config.yaml
hidden_size: 384
routed_scale: 2.5
tie_word_embeddings: "early"
max_seq_len: 512
max_steps: 5417
Below are experts of layer 4 (counted from 0) of a mixture-of-experts language model. Rows are named router (the router's row for the expert) and show model dimensions 0-127. Each number is 500 + 40 x the weight over its row's rms, rounded and kept within 0 to 999. Numbers have three digits each.
Before each expert's rows: "mostly gets" lists some tokens that are sent to it at least half of the time. This comes from a sample of Wikipedia text that the model never trained on.

# expert 81
mostly gets: "%; ", " round)", " over", " gener", " install", "333"
router:432450502480580374427482424569476516539501500556550447531538469468506526473450457546522518534576484431479513540524444474510514546491433492515484480436477482490491490456464467569581453541554498438508585485546546433487501572518567552503503485524474528482491500482461493425540570543531439541551505503489519491447473495538484428536415453495452565519537425549474489530486509490523510514449

# expert 67
mostly gets: " sub", " much", " similar", " further", " important", "acter"
router:431451451474590494462538502465495555565539522537577506503557454475497534420468546550525491449553476492446520518514492518428544499477463507545477450477467408462469466502541458551556469530527509530589476473482565485539480498507533499534518542437539468494514440482466552496522608556488438512469533509501482497523472531463474488465467467475504549529428408490517491492400513525546497409482

# expert 94
mostly gets: "ium", "iana", "ensis", "idae", "ia", "onia"
router:445440581432565378433458375568455528522446472515492464498533459463514552467499511545535499529520516504456507503578422523515469461528508425542542556578504487511491519505501537489549493548522520488496509505464501490526518524495502501453528533505460473462477454485526552519490440459541515493525536490487490463474555508497505501433482484502506518538533396511528515459468493462499534435517

# expert 85
mostly gets: " under", " on ", " H.", " on July ", ", on", " on August "
router:461491501443517427452518425553490533547482445507503482527534471406557501472500571493512515504509547505498494476530428532479543482508478539563563456436536450519452492474530509499523529471539547489502529555489527501524566472552532422543505464478459534475561457463474490497555393494504497510508559463434527528490507439450454502487441562446482487535499531572559512491472485505490507484509

# expert 26
mostly gets: " form", " head", " pass", " hold", " post", " develop"
router:366483470533561458526548489532445492462603557528560528527574489489447490469509510567509487429541544473442515495472489479494482482535413525555485490516455441519497578516518501516551509471513528550457476458537486481537551555544550517529509481470508553502542452532549500401526473524492493483452525531441469506450487422502501492434454540500480488494518447502478504491508521527450453444453

# expert 77
mostly gets: ", with", "orn", " season", ", with the", " band", " With"
router:426461576501524373471474449556445591449473497501512554506565467473455493393449513452537513470545529471538480486444425529447440438493477470523475473517495421536522463519449469493533464536524453510494509523536484462517450467445551486510463550473406527577455492485431511530541481461499484505469490562443504501465525504518460509525443483507501479503482527559502475521499432479591537563484

# expert 14
mostly gets: "/", "w", "l", " Sch", "-L", " sl"
router:479539525512516495461537414503445559455505496597540472591517512470471478460512535507544550538532514461479527591472425493450584474513506489470470482463507474499501501453503469523512430511544445513487573528484453440453455530549490533528502458517478510484522529516468441440557485501563538543534564483483441593485556422443426459597546611474510509536485509529539518509494547488535497476530

# expert 36
mostly gets: " – ", " -", " —", ") –", " –", " complex"
router:459450483412563391456480448566438499398493454514536510588579530469544489474464534473513507548503461502485505481493501489480558503536475548479540496540506489509465485483547472494543540471501477472478535457509589484519576506467514547466500480484481559513488482478515526456535513536503425512474518487462498533468545434458442501490458506522486508518592457500531488460469518509533492476503

# expert 23
mostly gets: ", was", "\",", ", is", ",\"", " County,", "; | "
router:450519495480555408448491450542379496467492476520505529568541525434514458467457489495490564519513515461496507532530431472467536550491495514507521482535479470556511554503487520548438536526557487467553473442578522503544491530521496530519488459516428522544504465464477569433508507562528514557504486480429487539453478443532507476521491444509508517483524439510492519440417555550548472455488

# expert 6
mostly gets: "s.", "es.", "er.", "\".", "ing.", "ation."
router:425513520511586379382458429543503553483512494515537576582552513488489584422442541499518533462527522512413541488494514442473521557475433498549505484511506484495487521564495465499509552549507467552471530472417492512514547490508492502523490493431502483426467463453514588503543468551546514498476549448459456477514504458415499527459501453454525591543519508537492532519498519476521443450510

# expert 58
mostly gets: " protein", " Virgin", "| Total votes", " census", "804", "00"
router:421468532465572431416522441549473539506562519518574534593518469487485503464530444509575558487498529441520561483562434437523511431515425528541500507522403461434419550480487483548545475501548490505546515458486551449453510576467472550459448477484497492468520515437450550478502580482478485538530534560417476483477475485516529483482466528514456513489514486543454527519483458484478479537540

# expert 37
mostly gets: " Bay", "ey", "ij", " Ak", "iy", "ek"
router:481456572517609411480491413578498473491532506478524482620532471438519478487440499465484541492453529467450490493545495511553492459520435421481482441544514477496447474552517505543516503536571564521500499543496494449470454426514572548502430447470539529494458509465544520525492461477537525511508554428433481529512600502519483402544479498475506532497526411516473523512448462490566525450557

# expert 76
mostly gets: " (", "\" (", "(", "°N ", " (M", " (A"
router:448532514468533484451528431504459530481514514465517524607608461465489496475501551524589536507601532475471533503464465425489515446456515412424454494563454449492449504532436476531465523521561500464570510512491542572483424497486476527488442493490468472482573464413454549387526490545548510518511464501448510487528574484517545474539431507489488550550492473477471492485508515471507415467508

# expert 53
mostly gets: "ally", " then", " Lee", "side", " cross", " well"
router:447474549484551440430529433552418538497518462534588477516526509431456451468497455570452502513541561429399527501511425518542499421468421501492508515540523454518518518489485525502509555494562476446533504504484495504505496540418487468491487445459450565582524418513483515439577488525484473447516499513471480488468468451460534489395494543496503512550481469519526581493515555487533475503527

# expert 68
mostly gets: " National", " University", " World", " State", " Cup", " United"
router:429445505491566378492457433478449502470494483488519489531570425544515523412472493496578516488497523446473471513536507502537571466484445479549459503550425435493513505486520443475562504472505494481508498479522513569459465487511607454477547515541467562526428529518465556473503482472436483553533529494463443469489459495475516518492499504539497477487529521565509529448478523518480449513526

# expert 56
mostly gets: " American", " War", " German", " Russian", " war", " British"
router:433443533439601449503517448552400529476544485489498462570502497477573500392509529517527522419577449464517495427558462529540501478530473466621513534613475475567442472413577471551473536526521481504555481528492529481491515521509582486510555517508484555518514469546480502491455454491610526479508545482447513466540442488443495507510490493501450504533511540525483492456455533537441490499455

# expert 62
mostly gets: " land", " water", " road", " house", " police", " white"
router:344419494473646446471495480554443510492531445520536489496555485495487464376523531507524457438575506548496507551454445500529576467503472520566475523512473462512482568477551506472482509485526462470562465486463480532515558511489498477514539521570511478519535488484440517478457462478515466474442563509466483436476496496505510473466487479597484555531583445439520520477473539519454431487449

# expert 8
mostly gets: "op", "ph", " Ph", "oph", "ri", "yp"
router:474515556470552467449528424522447535461477504474473498517533490473446469450482501447547517501437481538547581520535445498474492540556464456519518528507430477487491587464554417487569478539570434516517554400469482452518544522501452431608517549513465520457512499452488517447548532510530581529527526564482468529452489436471432502580521465557494479478526466514450474455503493451541446485458

# expert 63
mostly gets: "-d", " Bas", "ag", "iv", "-g", "at"
router:440509529460576499430497433561462549501494513569507565518499519482557495416449522528558544473519571489411562572542510516476483533524453499537506540576484497435504543529477530474491491444574462527547608523437459511496541531478507599524514529488500548449572441473440455460514530478553481460499521525485494552500485439507465539459430529512451517475448461538572534521569502560543526507462

# expert 72
mostly gets: ").", ".", "es.", "er.", "\".", "ing."
router:424538512459567417451480378554498545540510520491526519628573453466465508451467508537567467468557529475474573507580528489516561510533466509572560504506499432492431484532482518503510503507514459476508521455474529525478527491506572485534513494422503498446468477427487608476571422590482488501489542452449497507473559510422468525489539436458495546525548492523505508463522507495499465473550

# expert 51
mostly gets: " and", ", and", " &", "ry", "ie", "k"
router:489479538455536428473508385612381440452478510542513537567558487447490489498489476537513494512534491516469481469519441510518488544501445508538545547550527436502549450505537506500480503532546467486453473446508536539520500512504555561507478491548462489549515422463550500507499487511531546518487536430444477549482522448437456480521520526458520503515539512575498505474439566484501576501509

# expert 93
mostly gets: "In ", " In ", " in ", " place | ", " early ", "ed in "
router:430495517460522430489505391573459506407537505530572497562558477475542488460430479603559557496523542477501448507568485443462505514506516487556467487508434492584448532508507417534556492496541465510531546525516501571477516469472497543442522513541520507561523460415463522480492502501540471479499512464514495488489447502444436544517460555492466489466553514516555546473475496505480542498490

# expert 20
mostly gets: "d", " cl", " Cl", "c", "Cl", "cl"
router:491471479468588469359491417612441534498517527496551452502568485474440478495478551509516536530479559565496517529553445554497477491543509512506509523476494425412486518473504429510509481498591469458481536495543614509520512540509535500496483435474434490487531501457462511505568528539523493518473573430516465498509529418496489488532503578562514582511463483520520444508492460514536510453546

# expert 4
mostly gets: "ac", " Ac", " cap", "ı", "| Pos | Team", " Anton"
router:468458561499621437409497423541491481537487528469568505487527526527552481468379510518473533481514478448482569540528463514433479529558491485519473500548538498496423511532502439505553497446599542540538507483473548488514504455458507562529481481486477500496473452414470567538479548501456463490507576436487480471522524451458436448483493448489472471486476496473533528463557570493502506523484

# expert 2
mostly gets: " R", " r", " d", " D", " Br", " B"
router:485543440548524454409550419558450479439501468512458480496575445458476451431406551521571516538535568416537490458480424454558555458500527541489495482509418448513519502484547498514507526490574487501510501527517543527454465559503482502441535452550487482529499461453468568523581500544538520492536526479431464525521512517508486529486492526486480539498475445528554524499474484542445424552535

# expert 9
mostly gets: " aircraft", " ship", " Navy", " Squadron", " storm", " Marine"
router:442476510453549436437436470561477637534487511554522505485556452470439463452496509495547495460548517476497483505513428552467537507561452453511554566511507520437471553550490498477492546535519523497522486477532570531558531486550509524499484543473511504539494476429478530410482555524530504532484503491474519530525453462473494480453473474504465507485541522520558550528488532550507465501564

# expert 30
mostly gets: " used", " held", " built", " announced", " played", " said"
router:361505522444556470476547485549466521448537461544540486550569455458497415456446441580469495448503522498424485495536377507424547495514431490570453485515426439500439557497503492470488490449539488522514528531486527489526461481466487546482515466482558506576444454495506433569481495530518510526497551492396521515490551476442546446448434467548497534515475463483550517427531519474448465548516

# expert 80
mostly gets: " new", " New", " original", " Old", " % |", " | New"
router:458509511480507427451450423528490594461543469505489536484495544496461500475440486470586523460556542487451521488550415501511496430472443510563492552461445424518500501434528537532491461483544502545539494507483535463475494511499568501479494480518418513483474447423470520453479512513508472477554621441456507506484458475526460548538480561527503547522464520596509532478424566508499514475474

# expert 55
mostly gets: " July", " September", " December", "967", "983", "979"
router:365458515452533432409455414572444537475574509542574560534529494501546480512428477525544448486429550469430469488541485453452493544509541511536461443552491492525481521502519465508516574499544507494522490484574556533445456523473541561441574468577520561523497492383469525472533533477500535544494518497457427515549499495429485508520495511536428540487486504547491500452516548507429547473538

# expert 11
mostly gets: " album", " scored", " guitar", " song", "-finals", " Records"
router:420459520481534447498478440524440620462604516501538526484529460479478555476456510487483494471508565502492563520455489509423494488487514485491508518515482444485499576524518509475499538460550511473516560475501504472472414511504529532496528505556509566501537455502446420523488453499462475528488506474508446488533491547488492522524490459548523513477516505553582563490477515493545520475457

# expert 54
mostly gets: " in ", " In", " in", " In ", "In ", "ed in"
router:458518472505512427477488443570454552505469487513544541564550472515529414431478588549495561454534634416490518537573470457508541527504461491552456488532482470472449485496507461573502531505517478522532526519519543563451476526473433462513493502466482512545475429493498547451466579519437516540439542490459482537519491455443419509518480526421479545535525520612560545527495515484466557476510

# expert 69
mostly gets: " North", " president", " percent", " South", " km", " terminus"
router:469483545488536400444481424520472491517549494488523471528540478461511504409468519499575611548487553515457505554526476519526498496486511449578479469578403448496414535422482515547559510486546496529501456455491496516413515474452573506511510515480454510517531463420497471465513472488497529565469535494425446500478541490451498466520430524496471407443552542471490493458430522462515512481487

# expert 42
mostly gets: "% |", " |  |  |", "L |", "|---|---|---|---|", " % |", "% |  |"
router:470512552472524426407503399543416581567484526502483490551543564538440538391455536542546587428494585517423526548511457471528559477488480489519467532512447460524411540460500536503523520531559461474500553467497568503512475511558562571513462475518466524525521480505543528514493473511529483458422538484449487549528502411500508444494464489521507566544470465502539535520505552485486524427456

# expert 15
mostly gets: "100", "500", "200", "400", "300", "600"
router:412432541413613425387471408583454490471499533486512493500518474477511528457496498487504529480524516477448591473550436422482494491467364484489539479534485518481486522460501531509548516557557470520543501415513538488486450539520460497527514518527477486446468473525463449455559537557525516463493554513431537465471467499513492502461415489542497518573584489545474420495510472511523474519499

# expert 45
mostly gets: " d", " al", " de", " O", " Al", " Ar"
router:457553438565521505442549476497469501486546431558514502488535534479485508439419538509561531492550559484454487519481515463477537499519534541521555479514456479473527543517465440524457509476607467495500534496521545489539483514480494493486530478546510531503512446456436541468542517521485524454515548511491449522534509451464470502502483518516523519495481495455493519488497512504543467531490

# expert 10
mostly gets: " inter", " res", " friend", " App", " difficult", " similar"
router:440479476517540495485581501477471553526543393550596491603562482488504516486503518527496559485536594454465536461521482493492497485579489546527466541495537477502464447522489469573534492523558475508520489555488560453504445520489549468466503500495527497527543448405446517469523506557505513581488540523485431453476527479505482442452477486532503499520509540578524499437543537554553476485454

# expert 75
mostly gets: "⁄", "idae.", " League.", "fielder", " ft ", " cricket"
router:408504533511538497468510398568470476460534441506576492594550482534497478419552511485511510442588492464503566554515478463474534523417475499464513469509490473470469568538584444499572561538547472456490526480505499478494478501584505528484508520543563493525533475456482496475506486475448453513516532479432525564504512491540447515524554476517489459513464495534551526505518477507551512476500

# expert 35
mostly gets: "),", ") and", ", who", " He", ", while", " where"
router:456512553485508462439502421574456529448420556542608516559513501510443516465439463566631480569534519563527519543513434498468481498490415526446495496529481473485505600534449552465533486537559461461490505546559521489628494529496494496509482475523465547506496522548442555458504432547577465505455522476478473517401563499504493508477538576462455469477458529596448523536473530534534498436556

# expert 50
mostly gets: " German", " French", " Russian", " China", " France", " Chinese"
router:415467544509571398503454445501494502485517487511512490534540578463566440464497504519541492435476489479519538548559513496573532471530460538512490430561465465490479492469502498537492524432524501530469537485440570485480471525534458508540435465459494519504481474514465584490523498553542559479512532536493529472492554509458482506473517470567481483471505543511471548455477512529505444531545